python train.py --n_layer=15 --d_model=256 --n_experts=128 --experts_per_token=6 --d_expert=48 --d_shared_expert=0 --activation="swiglu" --moe_layers=[0, 1, 2, 3, 4, 5, 6, 7, 8, 9, 10, 11, 12, 13, 14] --router_score="softmax" --normalize_top_k=false --routed_scale=1.0 --balance_loss=0.0105 --balance_bias=false --router_logit_norm=1.0 --n_groups=8 --groups_per_token=4 --init_std_router=0.0156 --lr_router=0.00119 --n_head=8 --n_kv_head=2 --head_dim=32 --vocab_size=13083 --norm="rmsnorm" --norm_place="pre" --norm_eps=1e-06 --positions="learned+rope" --rope_base=10000.0 --rope_fraction=1.0 --qk_norm=false --attn_scale=0.177 --tie_embeddings=true --parallel_block=false --init="normal" --init_std_qkv=0.0204 --init_std_o=0.0 --init_std_up=0.0204 --init_std_down=0.0 --optimizer="soap_variant" --lr=0.00315 --beta1=0.95 --beta2=0.98 --weight_decay=0.089 --lr_head=0.00785 --grad_clip=2.0 --warmup_steps=200 --schedule="wsd" --decay_fraction=0.754 --decay_shape="linear" --final_lr_fraction=0.1 --batch_tokens=[65536, 131072] --seq_len=512 --doc_mask=true --train_tokens=653500000 --steps=6776 --dataset="wikipedia_en"
Below are experts of layer 2 (counted from 0) of a mixture-of-experts language model. Rows are named router (the router's row for the expert), gate (a neuron's input weights, with its number), up (a neuron's input weights, with its number) and show model dimensions 0-255. Each number is 500 + 50 x the weight over its row's rms, rounded and kept within 0 to 999. Numbers have three digits each.
After each expert's rows: a language model's description of what the expert responds to. This comes from a sample of Wikipedia text that the model never trained on.

# expert 17
router:545483506583457512480610527478467507533408531494600424466387532479546508515509482516472473504503554569481512518579529467476526590578467526435452402510483437493558449579500474488567599543404398534551491597496619509508579509503540491460464514508433399400591460446510444389609514572501550511389483502481496525475546482505563433477463474396516475498500500431457499539512550494523550557462536443527459521433560516509482554514508499399552551565498528536546517410478545416477459557461505494509424418523466469550578484525579490513466487554398450444513462544440465421547483508491560402517437450519591564442539484527517556529427465560447528465561569479433509481511437548419503514550467579467547554474523513381528468523433429541534519515487475508550582549435509445441515486462518
gate0:396550478480427551566539498548543538555379503466563486508528504470463516563490493521509542424407588493451561526489479527525408511489485467511556548525573491444456456521492394475478456435531462489470581493572398462472486528552476409456506437490533543489472474571556446561425498522480512439568527516451482596535476501570563539572508449451507548454463511482469493512542517477471511427574429437413641571501396420450487568516411545620512462423605434543392538509544519523555548513534583462470425540491557444407544445514512494572577441497556569484500501434486522511488531497489517574499478528465489474520553511626398448535415515505532493522538503444545515506421474545548505455490415527547581491527442490513406437528401599455506486515510527528503509440439470425487465523467424
up0:524413443527542495500512507532470486490438556448534439570512426528505547385477483588496423523519502494423567489500470521453516513512564509525514490429494458480469580404503485526468505645439550422509534521597529605527533425412458612414479431536526488468465396516571520493523545497471474508536413528503492477562574443603472503477567539526540512598422520485495484524491560467457503457487546516515476461540485601449519496443419476455517490576510532534505523521461490469539460511495480521414464518435509421564567560447498416503467454491376513492550504506566478503548459518469443504496509554482444458453488498526520499495551506477596470543521462613594527546479565408523472504610463518551464589480471422594485460615589428436561508522563480399537374476512538572592514428567535
gate1:467497543551584507556505476584432527488436494513462527456605472453605470523614465521566460572528619473509485497468537424625469515538475473510442482439477448478532449416462519573463532420518529442511556488488461376494561521518520492501584477468474593552487440531546513461535476482540557522545406464531475568544483507486477441483512546475466524566410483498515407514511405459458533525532445357527537510586416429407508446468445437592541471509515495530521515413407519522553524457529495542485517469537433384438504496497506439513569478461517487572418534445548528542625547594488428488494395491508483506530512517465474561518453486536520406545534526496513444523443549519455543535606444524497471525478495541565527482455481545676415536445466474569420512540461530491539504480460464
up1:478536456514512496520541469551560479459480562584511528489479533468522496411520482459465516577547500498507492485513458479403572455538460554471406496526495591414593478553461532397483420493464520447527463563502449473474401577341441534501419477536505471521577559453440468599575491494487501504573452434554519501454476539484542536411521420570541450482517532409490500513554576520495586508488561542474464485469670535481543540535426589538501527423518431399433554610422640508448515540515481547494476462468466517591529552523563568469524483471511486565508508516484522504474463535450505445488470430576594420480551440587542505505613464489513452476505438483539549488490461492533415423486476405516450478461539468392536506454496541553586460474501499481526540458528557415475478500513583
gate2:500456553527486487457473431534537461486451498465427534531514455480465554424392445555507446463499504530513490627570496538556393524449568535451452470519481515445488491535549450512411520579527471602497514425486534613643525498560492588491491552447475531542479477497573408601461439547534455496544496533504559496510497473469541362475374501401556506509388502481552510522497454438430456472516478483456455481547503489551502525490463437481583468418510459499496455449492469457534377505502559514393430508571495494491442521528480455526443440490481512469432488495578541435532525542533569471565457450532476538485421543490510482483448416544504510432576505586563401436476519525466541556482424570523597469521454389554490443576516514460389507520495535535532618431518442510558466486580484
up2:463531574462536574569496519515532506501436405474380552488531426472517531465600509466428410447483540388496461510522497559543448594474432452516453490378507480354604462496496451542496532561442566497462525514519562527487494530556515511499504577477462444579500481549543424526524504460517529411514556620523523474604446514449539563436485502474491519486499501504609562474532502472467496494449486577469529582427537499507529569573494493489550469400478414488460507520558586496559513409500540492458516504591493442550490480479516405465494489602554453438483381512630558428570496524562496565534463523559548459436537547484481488534520519520491527376505460467556510594461515509477538609410463564527529566491449530479487564509522519557395451548590508545511500545483462533553461475455492
Semicolons separating list items, stats and alternate names, such as 20; IRC, plus table pipes after values and a few words like a, also.

# expert 0
router:543544522438555461483555486525505500491548474468433552477508586406436465466585469525539502480548441526563541444579407556507471541520441466466512514406445460458452527551558510552568455501543608519457457485519433461443541489438522495478522543572535526538503594449550561591594459486496425412553547550586462476540503484457469463464506544371589504497541438512586526470497543545566514548448446569448549558476447556478500455491550537411459534478477547445513531517551509560506568608483583455510568411437576584516511552455471498441463415427371462496470417512440565532485522452443416506483469556443529543468429442568569532503493519466402521602470524538485556452500492549487615488511456498490517555478568505576519529597549410517550465532518438524468445487521521545408565501445470
gate0:535547544449559499443451535480559471632563465474542610543466485492433452474536547531565453509518455599485487480442560631516470419449555525447593515573518508543529430484531583493463491506542501486512591503468521467455484468495563539553503523452470492469542476458450393534455398550497575454474583536524474398614485475590494474491533600524500494542478586522562512480510510517579550567471444441529504448586436489548444493521512517520501566438454411478395485524471552488499490472405478460459514526458538472511455516512557516435516468594516491488530638524489530530493517594544500500495532546459451565495523441507542587492472453547476531434471424555502556351587462440534545438478439454498546559593496488470610456444542566509458548490545550548568472428615453551524516557514454
up0:514485425553465576539567527553505512456531522477508511477515466539467507601542429412471531468552479512482463499587467386425501488527473535528479527352501553455520473432463492483582471496474488494529366448458446619479508404485502497425428399492519520516587544537553571550523506552592417547509453442494560476481491554370454489533571476443511447495449533500479542526480504384462557483487523563594503518399540512486464546489433481448460496532501455515452578506500450584550522584595503460613478475599472475494484530451515529475532547467531534544548466387533480460502485440482445433495539552578558549437561562472455491486431520601505466453520475512444497551486436558404474552577489554564504460490441587497518486509484480554370509477504445460500436572480550415463462488490390
gate1:572498542452465462458397473434451539454470442460487442531529598435380488466643418512464571479499516503527494574486501597515535491548407465413424539452427559495593424465536604444438491534494381477540514489507517581536438504498515501551455465450529532480476527447536470489562575485427518478530464435550517502475504528494576488560561489451494422529488489474485557367594587474536464484528505500561536514553478557471579442534527551526567443510489544438460480476566426494454505501536553467512597564493619461522461457488587526477512523430534592515534487479527580478396461517614560571497547521495449589557489420460514533621535511495531551544546521500498498463394488528492528427581520508509495542609516506527500491480536529448576547601523496462499546560470496471548536474408509
up1:505498510487480557541565499504559472508503579525534514496470505588564511499494547529517596418456527509463493471529477494435491506523490461489530547506577489447433527519404440490463515549597553625451553531517567527443454500563577442537445515519483492504608487396511463528513449521530575546483434527587437413588485513457437592486427643532463525434523436538487454578522526446473540551491514516413552456513531452480528455497468472575417498570522557569559452520481646582541538592517482568478453468536405465500483541375485494513464522581474421401466429473465401444571523496521514567572458458499543493548492422602458482520496494467500519450492479500543580450580564480513519540466435452445448520506440504447525570556478477521570385451525446569499486459388487479452537559445508
gate2:442527591454434563482473486534349513520489520494455570526575575528406583499532537431489437541538520579491484543488518483500500620560504525521523541522585499570444426467517520507428510473493463566535423502600517543415538518565487441439591476476480491544560536498503469578471350474522485493584508548514520518605578493545559453543519529548582561504517523532497506518420500478523542491513493479401591593469520594495518455490493501445511584531496510450455564407469541448526467470449385448494484448477443562481452576483525475464543440563517446519421519507565492556585508547590466523438531585505453531499536483535457376455441508483554504496474542378594476507417353593470496460524424497506504520514486439490478460503418481516616498539536478533509516459529495465507458488485423
up2:561515501532560489582502517486536456543478478476448466515507377422455561483485481494422450519500507518487502510510458354491525491570532453508535417493410506350461526444514498563506466492485496498544428506537492487544456481492401446541477457425502539498505567530551472499441445405534458490510490487454506378551541623496461451537388416468492438555545402437544496395515531513561457565497628520453468452523536434549580560520425524432539476501516477457559458390568502463412499625567517518425609545502457484431474462463486524484468529554545552531577543497535512493475461483514449422511469468540450501365470543422457535542566434539476448505483601483399520486527494516499443495506560484489568481427470484558467469544537405433446508554455538557516415501536501466506487504415565
Month names like May, March and October, capitalized word starts As-, Con-, Los, plus In and -ens pieces (Asbury, Conchobair, Jesús).

# expert 15
router:472482477487541494548512503365478514535436506490578405576450436545472489425488542481502411459554584493588475554431541522488503456467426528406501525420427439400511502487605533449569517503517445445491540465511479464534451574547561487465436536409434457444580420515513560468515443481451421492442460436492516436523445537547519565450481405506560528458558414534575483586492525516534609558591410457557454450413549459551481505526485482596519451542476535484466563439479577488450493574487494486475468570519458443520517557517428530499502407632420556467452432540474535376521467531555395517533468477491504513492500519520477509505494519513475525524553543417564546503569522509540488531548545473490497457450472572512553481401419557440558580462435496500544510566501466573446579430538533
gate0:500472480495483499548521507557541556467467469484572541544547495556545442500522499401468536497514522497430581491492562573470637478407507485460445512439406503390532493523575500476469452580472341492475535423446412492448400510425515531463523471575464461471423434498581447577538445450533465483581515446494547499423497544583554514497446461560453542474453510491522492473501505557392475515514511515529418429471595480452586541454423538395587495480474544433484529504479525465551472431493467463506487471541479463486567564492494510435434481526512491395490448535544545607436523571499467505552497496661435501545554484512475527430456483480589474547515497457496476555529498465506495522493472443558634438528483421497489513558565447609606513469452490466544436470600511557505512439587504
up0:466606561550453448494394480435511471483447586425539468485498560496530584539447569413517442515469431565390511527565521550476513562484525467494503450475422511575535414576404477415542472543499529425465458425404493539437545476548563550487402504531535438581472356509443534467479375423506479548499464506446462422546557464466501472539459528510472454438547448491503562462547560549498530439455480594520586491497501526558532490542498460590562425476459536559509482520520439516511500505457540496496491445524580540531479471406444522489490528499555548503502498529502503482471560431481487439499493519449541552508563510436459470476551522527513580347468571432539540483422517518438546490561427384532458524607508509442477417552516471470499474420511620494505435515604570559531507440532501
gate1:503440453523432397498548550443497459418530465461498453508503447498596391517557445486513524504527553549458510459493445570491475501505532426532459535456470499560494490445478537491497511601507503539459543531480410519444562544518486369522535453458465515514521449568462597482510577544582479494531413422652508420432516511608568427482500477435541524538497497525482423381525504441519451447515446467518589437548572487479520475535437457483499495507589524480466448440478432520554480554457524545512486535443466487564512463620501527391447569506530528528398480496524488602416407564427562518573587534493532591597534473514555473443526474541501512543466440432527462527524500567594493521472549622500511506461583543588409495485577494475415538473472493514503515536527493405499513424461526
up1:443558535539478539507576435474525619443485521457628519509490538567585432485344513525446481475500552536407484529485542445477488480560538626517557529461462502548487597503532465631507475498525497528495412462430453476355463545484413481425471510513490504457465476665400449446507553490480468477532501416527472456412528498477554467456576468453492478517495510477458408494515456433514489551538534465636667449446519518541481487502514569481462516458519543474465480512484498591575507521561478493532499458534584490468526513486480535459430524483543517510461520506491477583514452513495522494494538586518486459512500528520471553397498473509478484553540464496501322530586510557497497580530605567508501476454556491456426466494558478490519501543441570468473466543460557525578501517395552
gate2:467469557418558484492414500400576496575485482592420403507448567580563405495502486512428542566574441537545464571551464566531460514368504469527462466491426475487528545519509472426522377486418477552477526510449649430526443510525484479499497530457510487465511536529476461473520479515570405466502475527548516424482519405416489539462494453507519527569517598497561456439424527508521537505511495512514530452549467523481481515517486526486350496554541534452456547511509589527554432435504528557557478593380527492541470522548477540334565508536441473485626531549547467448374415498568508471579512554463503513475465482464561506510529483493537469398449475532452412497490502502595463508507529540527578489397480503495462448468455496514488442494519449487530543462485519559556502541482604
up2:441623504538455485533516474522559457550522587463510531484439385470522515516502515505539544500449472385524553470534511447452471480557569479569540459490556550505436515520445497489477588516549521491470578506512342480527502527521543416499410561519458493528500477434502398483539447512368509497492515473420448427529428493477532516527516544508448521490534534521455470507568490526409501556454541514562397469450495449481537504486540428518543450462558435535518380590484506360470495457522492455494539350511512440490428464515533567512484479544484546555445490463533536430522500494441488618481469413439492487455392452522462536467434520546494518451521556496538542469535512525520517574471449524577418379588533399427474509527483566488453428507549533568423512535592419448460393432506449
Single-letter "L" and "W" tokens, capital or lowercase, as initials, word starts or table abbreviations, like W.S. Gilbert, WNIT, 1.6L.

# expert 7
router:476556486582547479458573528523492574516461570436480406476426542477557496458576458517569467491502531550428458627532560461538497401492529517388444445581437410539541386498469399513512556520478499574513477555508510579504547463458573522412556516489534556425486450500522454437459490572487426554522524523491529447498519496417597433470492539502488531498538528484491486482586571467530551478419450417594520444475620484512500548493532558394516559486432535452538514428503555482451441560492483493445454564497441476542486484435482445497505444562513472531538444526550455496499489546464592449449453559538501580533416466546407515502451503576479527506525427460443514471480595542500513449539532433439455514484530468397435540493491614544577412480439577510521446536430394414472443455489475
gate0:447499503557485449523462532565487555475533406522501505414576471503408497470486469452568507504564519535529597499507494500590511539569535514531580566474513465514506501480553476444477523501536542582496486495586511535492481536470569465494460583456481418514475526529461433560557531441441551598496525503573387502483495464374487424469485451450451467547409518465559493437508349618515582446506451432573518496432557480448657460527532417445481540571545533489612480525496517539516521472487589510455446498434500489525419552529441379543527440464522554460489496470499532453494539493507557471450497496484420385451524539514447479567484549509455538526409534593432455552461582559355536528520506468468427473483573529534528532474421435529452419480507477475438563476504483569554541545560528
up0:505425418549464521502472519428475544545591552567495402490430453534560537515487478461589552500475499423573438611520480512480476473474556508453445447475560539486507422450470405538520513462366546470514528520464540481535518514401489508609621492494499519555500483474485649487401542534505494442581414465478550543469580476537483514531530495539562548526531508480428449504506573422451449456508559537399473451573563453492415533482541488486492498456450476542406586567447464558585566491405470561524472509496429426469507524490557576516470526626453491537547450528524561541462445541492477554613438504482492543519511549499585523564501426489554440577507514468573517461507475493584510508539460616536522468506601448374439471463513525502528512531446544462509542593536538508489460518529547
gate1:514461558525474472502532501543430517534561520538434490481499510499445519484528497503407409477487531495543594470499576578479489535528516465468426603536474490586534521442459506416412461471466485495437515383519440500503530583535556520560444513527515461468539539448431551466608427496541561428418441460497533490570466443554625514633548543485503500426545549594464466477528521534519502427473376616539496448483514539486584485508603486506499506461440514470450535375518424468502602528451439466517553523432555478493394526420508468428423495474558520574598580557501526510452544490561532430488576497520552550509535480618536469522474535465424517492461582383560427472441463518513544497501447418510555517502514451604549462532523496520497557490479517490533514418516526548552561445548455
up1:564487504407557515550512536459515482510511594496558525505508482587444420543522445487560526480489598581456574466543522451506403407506507529548545439415544467437471563496561479549523523626566534511469507404510549485500361462578510535477476479433458502393513521470564464634459531472417551527497508524549509491542510502512447532427423559520486437503570537537497526583395464491567470498564462446530436526494452558502413492473547479462438559594495548424446461633522592557488505530515570526491453453514432448518550483467526479610458447419459585476480478443474587504540557503591493434543426472588428520513426550546490493480486420473562439496550513543504544545431395499529543480519617517427507458513511512469495466549499487466421492500515481585550519476479514515509466521521395
gate2:518564495504474403503547576518560571462482528427484515552534524464490485443517616442468448486548447527525509483393464500451441469528633597503483510366501497611442570500570482553485555492491517439465504502494469571542498444480532501496455475516460550463534483496461447546515495454526493458423504505471497504509495474498487498480559402479455552385494515580477437576522518510474473487474483583494478557467497547520409500472530540425457461631610428403477469529511275519475514561581496316560523460468615505516480464484515477547436490576503459498503497523466503488497479436534503522388499528635551417487498511443508532455486567496471527517570493512587463511509416521479447550518507554518463506417514522531567510531472503551551568467537503524542455557600509446523523428558484
up2:586494432466485530546558570375514505580517656429501477564506555464370421442413514505440508521483437488547441446373487512507515449457505449574447480502549531554530480505544558516466576485523424505551549430484506496531467534571499458554451556568502577565528506497394504549451442502506610468518529556602418513577468459509479449589497469480476509405446491574543508502502497431480395463516368467418553437482452529552411514504607427468459494541505504494463512545411457411443620476501578430534494466455529549434486471493430521512421508519455432460457499448461511552558502428482469573458455561567495466465442495500507471447470479475525513432517509510493481489504493513404567554551493512500451453528499560582507513446520568550438464472520521462520506423584442441478545484461455
Closing parentheses, brackets and quotation marks, often fused with punctuation, in disambiguation titles, tables, cast lists and song titles.

# expert 33
router:468472450427529553484510546543491460499539458549481479467509500403423518541539512476453580471452507528505506504514473535474531546584538501571568477540438513510479442489482505375524459547559571533478447497529500482561444531550414498494412531504505537539525498532458433569591480532550513400567427487527535516486464429433471446442548444427563429595481507490423537490502479509522431459573581569513471416443465470503476528499477535491464471495490423483546497499411543467448387384525470482555412447419559466407519421540478527446505470511501607485625545521516548506519529448496473527474427481457448460486508533416567528584594536501485542509518576456601529518586545462474499555457621436485468447464534452591434440472409530520470554469448560516555478449446598499670557460554464
gate0:519535466539516452495516528496376483484501490449580504496421432473553497515541464487515463545476519386435549468620422574508530523413530520411502533441472495540443453506505496531461449447497455472512433546583412532432486411522542479510427505469547449467578530503573502520500438572477394509622460570557419439462567478584532497583446561450480516595479431568457479478549444496508442587451452416576506467425492558403565507480537504501470511504491404520499536483505466471535535471518513503494515462491522419373488454521523578467472421488555543625496536538469442567445530484583476574430587612559514504528540488511494521554459455482568566442468419461445475495530447528504521475486445390498501530475475511542515499521465374535520431564515517492534513491533529427420486582484376
up0:567478553590476546506538473577396426611528452506452615466571576435563457498605448529528451554417485599562344463644421540569636445504436473463493532543490567498536435501572526533465501503481477559487511496543485542513555583501496488464529571517449451468511534531478521495495513602545548531524497479527536440451472519513554514486515477537466485475455409381533532514515588560480556499504467489495614528476440441534479446494569524500515571547459534416543472528549444495497519462482486390552560499490528484434588431520509545481484481561548407480526459571517450503552570419533512426516529466529492457480499531549505563481570470482440489511535422483448508550571458488536436421444539431501552527484404490493533502495459551480591527500463551568411624484548438520463497500553542
gate1:544464469469514478524405467447461440465536494539493487456473546539463540517581533527493480522520451444518478495470360491495457525408494477413560475487467534456520476563457565511575462534501479518445488524558494539451537479510522497454543629523581535370604532461588415492500480489421560418515564495461522573568469471551543443531435501404536445465530445550507469532502445494567519506540519433539496546478451485450489540505522471382503464512546501549491481454541530533504461434462568502560460565505453544408449525436486545396508449481520399515532552497520535519440412455526602586409535455530475548495557475515489454560523489481500489509478588561509560562485535467480517468465560617536450506503545449484460645512475532342448526541452603507572383544610573531414501585518532
up1:471436500538442494458409518508409581469422438540493508502483512497518521538430473551506466497549587552484511459534534482480537454452534524451453541515469428485598379520463420518507393553421454543513436570500459464645478491497507471501471452592446505585447444489582406439453426494500470529472440453523519482539465553462504586502420520531510413491516471564447426564530340593520563463491544534462591493429553455553550454581541465548500467538483486479531519488485494473523437521395535491486552575454446411599526472482486434541533573526486511604483498410504560474504538489421527527525388473456594553450445379509386526483423480410455498515515530544469550528517475552546498456517490509497506553562437505419537531486493496516505565483519441471450471439538481484426587506419523
gate2:546407576494502524511528527547486477535453469541511497497471577409534495502542553484483493492531473600561529531482503539519554469545536480473519543558448532504492525520498594486465564496496537581524576485478467472502530411455539478559468567513442496572473459514436519525464427537520596505486532499507445544420439484509583547479476517539552505523592475525460474528517524528475482512562572620459472553503555323464471532509556518481574511567495609523452465569523574474411400563518406499507489463517592631481404502488528486448530412507498457453502549561635520589561510464573546507472432430548612534440456482518549445427426522512542464545604577475540480437469446491531469550545523461492490530520476505452386546485506612543501588470403464598517576471549465511476498380496548
up2:522495551518556463530515585595531526570486492463518501511509549491508435514501462530491564531569546561485411461541420424488507523494491534526375543568582613593504438490612528384438474448488535481544545497491433553537451455479412511418474556519451587544443470470434441386437382446459490507529504486483558460537473559530457505541553427459624513474549453544449488468611483509477483453573494498434503582461495479566517537540567488528465464508480450442473558538404532495488451478503452462586562527504521480480470504561492514512456458510504491531518426456548536425410415526498520508487442490492530499450474550518527422441455485547386569439455446421463546418463503480517496507534561411586479452563580541522612626520453567527461442602500615450529492477482477480492517482484564
The word "present" in date ranges and "present-day", plus adjective or verb stems like well, different, distinct, large, maintain, fund.

# expert 14
router:437534498479468475434567533550492484535485504519567459492512498494544606584516528506484491424509507604506487434552504513555597471543462500388561486584391480466462515526578589498497522426556527509601431591550522459478404535478498508495483555511470485512564603499450514482531494519560414547436437562456460471462513503492523481467462505408554459521465498448544557462541510527506398515545618425535494519577576406542584491486488525488471516545477456496417499545546577557557550442628471425528482547504511385461468432492501542540463452472553600475530480542509457488600562541417471511529479481493478479487489538581577481472556432458440495533531537451497578532588554472527519511580467471559412534487419579578470516391450507583497481588474388536566578512511601479537492502505454
gate0:554508551476477490545479493487560488482572410555411493498593471512468456565442514556511475496490493537511508549507444499507524484513453480598506481549516461537404483485519580548478401460509520451475527494451524459500608468522515537480554656506492408556482541511469458467397394519435481490380574526522509508522488517547478473567519385470554504515509460542487483456474500532503449423588530579493474501478530505486607499501611519478493471496517363539438507530497467449475591502451482550520484486489505465527514431489447467537468521457520505511580544487669402457545504616469601578529445488547463486420539472538417353561488513473406518510472459480497425593513431451493501602418521440463411482418461483480453444605433515529528455455430545475487522540502528505395527468526486
up0:463466493548652524430439532499495603483459479537493491466472505485470564414493516441433504482552519589449544524471578506484498480425552459559512476590387539440539492526427547565394503511461489579613558488473515566513466476529463475476429487529535561443538508479542508537659498438520489458585474478574480528396560438477454566447472541484515521437464460459562569520535492559473608479531431433552584516545460431513550610472448455601549468484505545487432619526449440578441475521545516532538511525395417438485534559446511548524564387545465460517525479535516568557469444471541527486482441457523465481463528460497539525517476533511488460533508539505512520521519478453494445381441484452477507458506558421509588414438560515449543481563588477508514422389540510501560474440534482
gate1:480505495487516482438457534472546502535441509447527488496493501511531570488464471486548440551533543512530496483397645474463498527562469503487531532515484534467496555452368463468513622503675480533403473488540442507516465546559463536520530597524506512546406548477598484432482531449511451463561480532544503485511410404518519498522553486604529391495530524522491447484500481472489441465472459525446566510608445509411547527561469545416572508481515482578463488457461442598479511489541496525499508558540632561434531452424398587500440540417494528487436436509516570500459458514424565565532597521505524405506442589491531533504514451535574477526497393487492438415511523521574427464518571482502498527471508497562497471467478477521437509471398592541482525511468572551498535615375519
up1:541535541454490494541637541518501413506458507464530490461590543551529527488494548502529516575432516462576561469446515543493504453584495483397581506509448467562501455560476559479560538438460444545525476492461545574489425531452457552566480398458454526472484493433426394500605471594561539486469430549426523507493526556408587583526556480553405494528480542550513536406490435597551467453544574495546511465531491483502485508487502507515517498464465497469612496422439583527522555494502429576540507407537554573540450468494505438445483497570523486529494476482494478496504576503536415554537532572538493465597575464489497518544489504452583543529566626526375492553530449450570450459460590501597515517419506565397510505451499514540554419494490403461565578482520521413440545474484463
gate2:534467536536520497556602522523535515531514544578469493605448422391489419479571488440446506515492482510538498437424507556595456506496534471507584475547476415531486585495383517513496605577498473450471489563583557517482480572497378561475485507488535589524525401531567483552473455542436507489414521523532524511473454496586488488591512534510504517586527490505482532461486481424516450394484480435411506524433495519416487398507567446480519493358458500436532522568544537450435528534452525461474512588558466535506459440564506497506488469484503536475502523408545465517550489483603470461474458481532466524585486493501512553624501444500463487490415469467431495526541542391500631507402503539602540576501509539595500485421645550471425546526456499455532501583561512518478510461491497
up2:446524463463523541537501515488545519410490441444489439494539534397496550512466526562452455505563497464515482554495467455494629497576533486493556552469475467498532531492513406524438487531536395573487542456421463578445575490577488478452451568475576435624508520363508394487455521475473399499483377534431429527556393505471473478537419522488521487514469475522507511482485511632527569540489477420448481504392397526552557536544551520556500519631511522507495422502422403456561601509475485474512511483447440459558499528519545504530503519528563474456476540501497510356544473594476450517510549501507576466431550515502416533487545539423540561578471421401508536457517455526471477557428521542498508583510556461549515496544519523537431483487488420474425427552553533507404535538491462
Quantity nouns and determiners after a, the, not, such as much, many, few, little, time, number, and round numbers like 000, 40.

# expert 44
router:530474495458511510561552552538544561494440486525482482442442519575469503523544462488478492531578536564448525526466551552485541608532428551506522542534512429524525429512592467536557526444555536544418618459513502522524594549542593504538497516498491527461602407456559439559584541549469430463462564480425410478480507578489577482457531408527451464502407486482458462511552541596518458539524420451470494531485558516491496547555462488449490546537470543522526524452539494419485414546526473504449540410414353435555581562511503424558558434586543542465491498561446497433489494483420501440563495415547587518441541510581438389509446475586449459511496563568424529485424498509440479507434480552500584488468553496484554436434464414532413425543484533568515564523464466547494548573512547
gate0:467419419480436466413553477515455590538470543495543484456466542451428521502492519530491488456535455500517465390505466627497569447479531453548527473491563543500460497488529553525432525579579508589549583426431564436510553462552507577515524589382565524490480574508459486568458459488507492441596579476510471492489501548451509436533434507418446464531429471469479495533484522448381508516434459460513511572498412463469420488523497496553504596451440487501431579556524422467452497544536485562501414488525544537546479499631417530421489431602411516505540481479436511472493456564492424435473476457487554405531532563529459492486581417469412523432527418577550449436499573486495548485503516425441501433499495548503418493469543451509468507519622439527522556437544448503445542485603537
up0:533515497570533417499505559461479477503513456520468538583520494526509473502487459604533487544479491558511536546467441480485544481560477531475458438473464466601444536506535517531557468485538427549519522478521580513503439486450481464527495411467483448503665520529455614470509592498492509499433421504465505465471546428522407552497527532570435659453473483533432457542513543569555520493383584460509513446462457453490413482448524519552536562629454505524509452413510514492488463451462475505548570517493440508479523511413508434598541522530578493578498584451585613556420504558604557538480521553549521470481385470496593476550506482537473505525496549477382488537462451458498407367545467508385517531487504559431488465529513462464577498518445522477579415533441473572563503501469572
gate1:511578432532504464592506433475478496550585508482491491462436510523430417422453563403389509477507447438479534513508483404370455454371498512536401594498399512543515518491521541411570452624485424533478516508551464477530467483469468533530470495479482409509367491468473489446602469517464451574485512471540506467471471499516458489508510423568514594502511464468486507572463472544431508479560505444479571437488453428555496499479569488471485496424451459406486537469476443575616568508573488500552512512479562514581517461417503485447438461518482480467554539539454413603556543482518476525556509534452546617434481471407506456531451581469451498510481530514524570362549421516459535504578553487507506464488523532461492549497413602464391521450545450499523516464509516444509548496538566
up1:493468561528521607491549567494539510468488442523562525554504470506520495514510515442521468498456355447500520478548429404583621558509544514473579350424551494427556551359537398540553502509468524496369538481491510470459535521536544471553510525513463593517432485556505494524449599461436538501563482543488481506404510556531524592531557508511540515456526528452490566457471453433551552488568427454533464577510466478505492544460451520433495543546544516493524521559387514464521540538334509470450459533599540424454485518539546463516459469512578544485473428530525540564535498633509515474499477540451466385560535528502476539528600513501546455532506557497481442571576495564496443536446459513503562566483545423465484502572512495563547496462495413463411518550521509543442482560482591
gate2:491529487482586560547496489467576410519503498457455515505509414467459445494465518540505474508548516539572631431461544509460481548513483464543567512417496461433544597516550434521437560567483507433511488600456353544547508488473547510472576554428463588493575532571524427437529571395497429567463554464559499501573625432502461545429553538475432449487546509494469462496555536443579542556525631491475492527547481501504490479540496468490519484533526419462547419442448571585496480594502523507532541459505552560521493490485444569539527509559506397435463521542477495558383456455442524488440522512569448507396511560494494504501548566567444471520444421611439470504499520501524364546458516506460443527453518490544550497535453517464428502490506434432526404523474569498517430459417427
up2:532483484517448487535519479448463501510443529478516400517459538525430507546451531447522433490528564522539457478453505527437508535584531505461545477568514557604493447504520507519551546503485556426499497430538538482444491557464484513437475467471508469509439492454457483424555493399509443516449552536572480488438553539502529491484575536508420570428400620453576583410437511539504468414544517605547504470429449506497453549441569569479533471494392515519496435575536405554430488533525585507513510420528533490476507513436532459512489534495440593587501520483464449491567592500485536527463493471398508587560474552524412442395533341398561528518545636480563466456493565535419602499653501424571482535519521466463485506530514492502482562530529480569542460544523543556554568483524539
Colons after field labels in infobox-style lists, such as Gender:, Order:, Born:, Length:, and colons in times like 8:48.